Weights of a small mixture-of-experts language model, trained from scratch on English Wikipedia: vocabulary 8192, 635M tokens.
Below are experts of layer 6 (counted from 0) of a mixture-of-experts language model. Rows are named router (the router's row for the expert), gate (a neuron's input weights, with its number), up (a neuron's input weights, with its number) and show model dimensions 48-95. Each number is 50 + 12 x the weight over its row's rms, rounded and kept within 0 to 99.
Before each expert's rows: a language model's description of what the expert responds to. This comes from a sample of Wikipedia text that the model never trained on.

# expert 38
It responds to: Capitals after pipes/parentheses. Single capital letters following a table pipe, opening parenthesis or dash, like "(S", "| P", "(H", often in charts or abbreviations.
router:33 42 70 69 39 35 24 63 54 51 38 31 44 27 38 51 58 47 47 48 40 34 49 58 42 77 74 64 61 62 46 42 37 61 57 48 31 47 32 61 21 48 47 43 40 54 64 45
gate0:64 61 42 60 60 37 46 52 63 49 43 46 53 58 44 65 49 76 39 42 51 51 63 46 54 49 45 52 53 31 71 39 61 41 57 20 42 56 44 56 62 34 56 51 66 58 59 65
up0:63 81 67 26 56 37 56 36 45 54 47 30 45 42 39 54 39 79 38 44 51 66 39 54 48 46 46 51 36 50 63 48 44 54 71 47 41 54 60 37 62 55 25 55 60 54 71 69
gate1:46 34 55 60 41 50 64 67 48 47 65 43 68 65 51 53 40 37 60 60 73 40 52 39 67 65 63 54 23 37 56 45 28 34 45 44 59 51 46 66 61 54 33 40 48 43 28 42
up1:54 51 42 59 52 35 52 52 57 45 78 41 40 33 47 45 44 66 64 16 44 52 39 44 49 41 60 43 71 36 54 31 43 64 47 44 45 46 58 60 37 38 52 37 48 53 52 54
gate2:24 31 57 42 32 28 37 51 49 50 23 49 68 28 49 44 50 61 51 17 61 42 43 50 60 55 36 54 50 43 58 60 51 30 32 51 56 28 57 34 65 51 48 44 45 53 41 48
up2:38 43 48 57 58 44 45 49 56 42 47 52 76 52 52 43 44 50 55 74 44 45 43 57 57 40 24 77 56 66 47 68 69 57 64 63 45 40 62 63 64 64 47 46 55 38 63 70
gate3:48 48 35 53 42 49 45 46 69 46 38 41 59 42 37 45 48 46 52 60 77 77 31 58 54 28 55 41 60 44 58 59 44 56 67 71 66 54 45 56 46 48 45 64 40 54 40 67
up3:30 56 84 49 55 66 65 47 56 44 39 46 46 54 46 44 25 55 47 50 36 44 69 29 32 58 42 34 42 45 38 53 45 35 37 55 37 43 51 42 52 67 51 42 53 43 43 68

# expert 44
It responds to: Word-final syllable pieces. Middle or final pieces of common words and units, such as F-eed, p-ap-ers, P-ost-al, Res-ults, km, kg, minutes, place.
router:51 61 42 56 34 24 36 62 43 52 67 41 58 56 48 67 40 24 46 44 66 60 38 27 45 41 56 61 71 57 39 47 40 42 52 42 38 53 61 59 53 55 72 54 62 55 48 54
gate0:37 66 39 35 54 80 57 45 48 49 59 58 65 65 62 65 68 72 44 39 29 52 61 57 64 42 54 36 37 50 78 49 50 45 65 80 78 50 63 29 51 58 46 54 39 42 68 26
up0:42 51 47 64 56 53 65 46 39 64 51 53 37 44 41 60 47 63 51 39 59 45 28 23 54 53 37 42 64 63 70 63 58 69 53 53 42 76 35 71 50 49 56 52 45 62 58 65
gate1:68 45 61 68 48 56 30 82 43 65 45 59 58 63 61 67 29 61 27 64 22 56 47 44 50 41 58 57 63 64 60 49 52 53 40 45 42 50 50 47 71 73 47 60 38 48 63 50
up1:44 47 45 61 22 34 34 69 37 59 57 41 55 68 70 48 38 57 29 58 52 35 55 29 39 52 61 43 36 64 36 67 61 57 54 62 35 74 43 50 81 61 54 53 61 42 66 59
gate2:48 71 31 53 47 60 49 34 31 22 39 46 36 53 65 59 30 71 38 60 47 55 62 47 41 70 70 42 66 44 61 38 42 56 63 46 54 45 45 72 29 42 31 51 29 58 54 38
up2:39 53 51 35 31 40 59 69 72 60 49 44 43 39 44 37 48 31 35 42 52 39 49 56 37 37 40 49 21 33 53 57 45 48 68 54 54 53 47 35 71 64 60 45 68 40 43 60
gate3:40 62 57 72 43 34 57 63 59 35 72 57 34 68 59 58 46 67 57 45 31 56 57 57 33 47 54 36 58 48 72 45 41 35 42 62 51 63 66 63 67 46 34 65 42 64 35 45
up3:82 53 54 40 46 56 68 60 27 51 72 58 57 32 59 47 44 54 56 61 41 55 51 50 59 58 40 35 47 47 46 34 53 50 58 46 52 52 57 47 53 43 33 67 53 61 63 48

# expert 13
It responds to: Capital-letter fragments. Single letters and short capital clusters inside abbreviations, codes, formulas and names, such as MB, GPLv3, the O in C6H10O5, triangle CBE.
router:27 47 40 49 35 54 59 60 60 41 33 32 45 37 50 44 50 47 48 53 45 38 51 30 38 55 51 62 43 61 36 35 61 66 21 54 42 49 65 50 35 61 68 51 48 53 67 56
gate0:37 39 70 52 43 48 57 58 53 43 55 77 51 45 58 67 53 65 37 46 53 68 63 73 59 49 53 65 44 52 70 53 49 38 46 39 50 64 60 52 45 40 43 30 35 40 37 53
up0:66 31 75 41 59 69 41 70 48 77 35 46 42 45 46 40 80 62 68 50 45 41 45 36 48 43 49 55 42 55 52 49 44 70 51 60 48 56 43 43 66 37 69 70 62 49 59 48
gate1:52 61 45 42 64 42 42 44 24 40 53 53 60 47 55 39 62 45 41 60 49 65 63 70 54 32 49 71 44 45 49 53 49 52 52 56 56 46 46 55 56 11 56 41 54 55 41 32
up1:59 32 57 56 35 45 68 34 56 65 47 59 55 41 68 28 53 66 62 49 57 56 35 51 44 29 69 46 40 44 31 48 41 59 63 37 42 35 44 44 62 65 51 38 74 65 53 55
gate2:56 63 32 43 70 42 53 40 58 44 77 41 48 52 33 44 74 53 74 59 52 27 38 69 65 54 55 40 63 50 71 45 41 51 39 69 69 48 64 40 57 49 26 57 67 45 54 28
up2:41 59 70 66 57 57 61 25 60 63 47 57 53 62 63 39 58 72 77 47 39 41 66 69 54 48 54 51 44 44 58 56 41 67 27 58 49 44 50 47 64 51 54 27 48 45 46 45
gate3:36 36 38 74 66 20 49 55 39 44 46 52 48 52 53 56 46 52 23 48 53 62 40 47 53 29 40 48 56 52 72 50 52 40 55 72 64 57 46 59 28 32 39 58 46 60 57 22
up3:37 37 47 47 61 50 59 57 55 65 27 39 44 64 27 52 50 68 59 53 57 34 33 54 67 31 80 47 52 57 54 39 54 36 47 60 35 41 56 66 60 61 53 49 52 51 62 68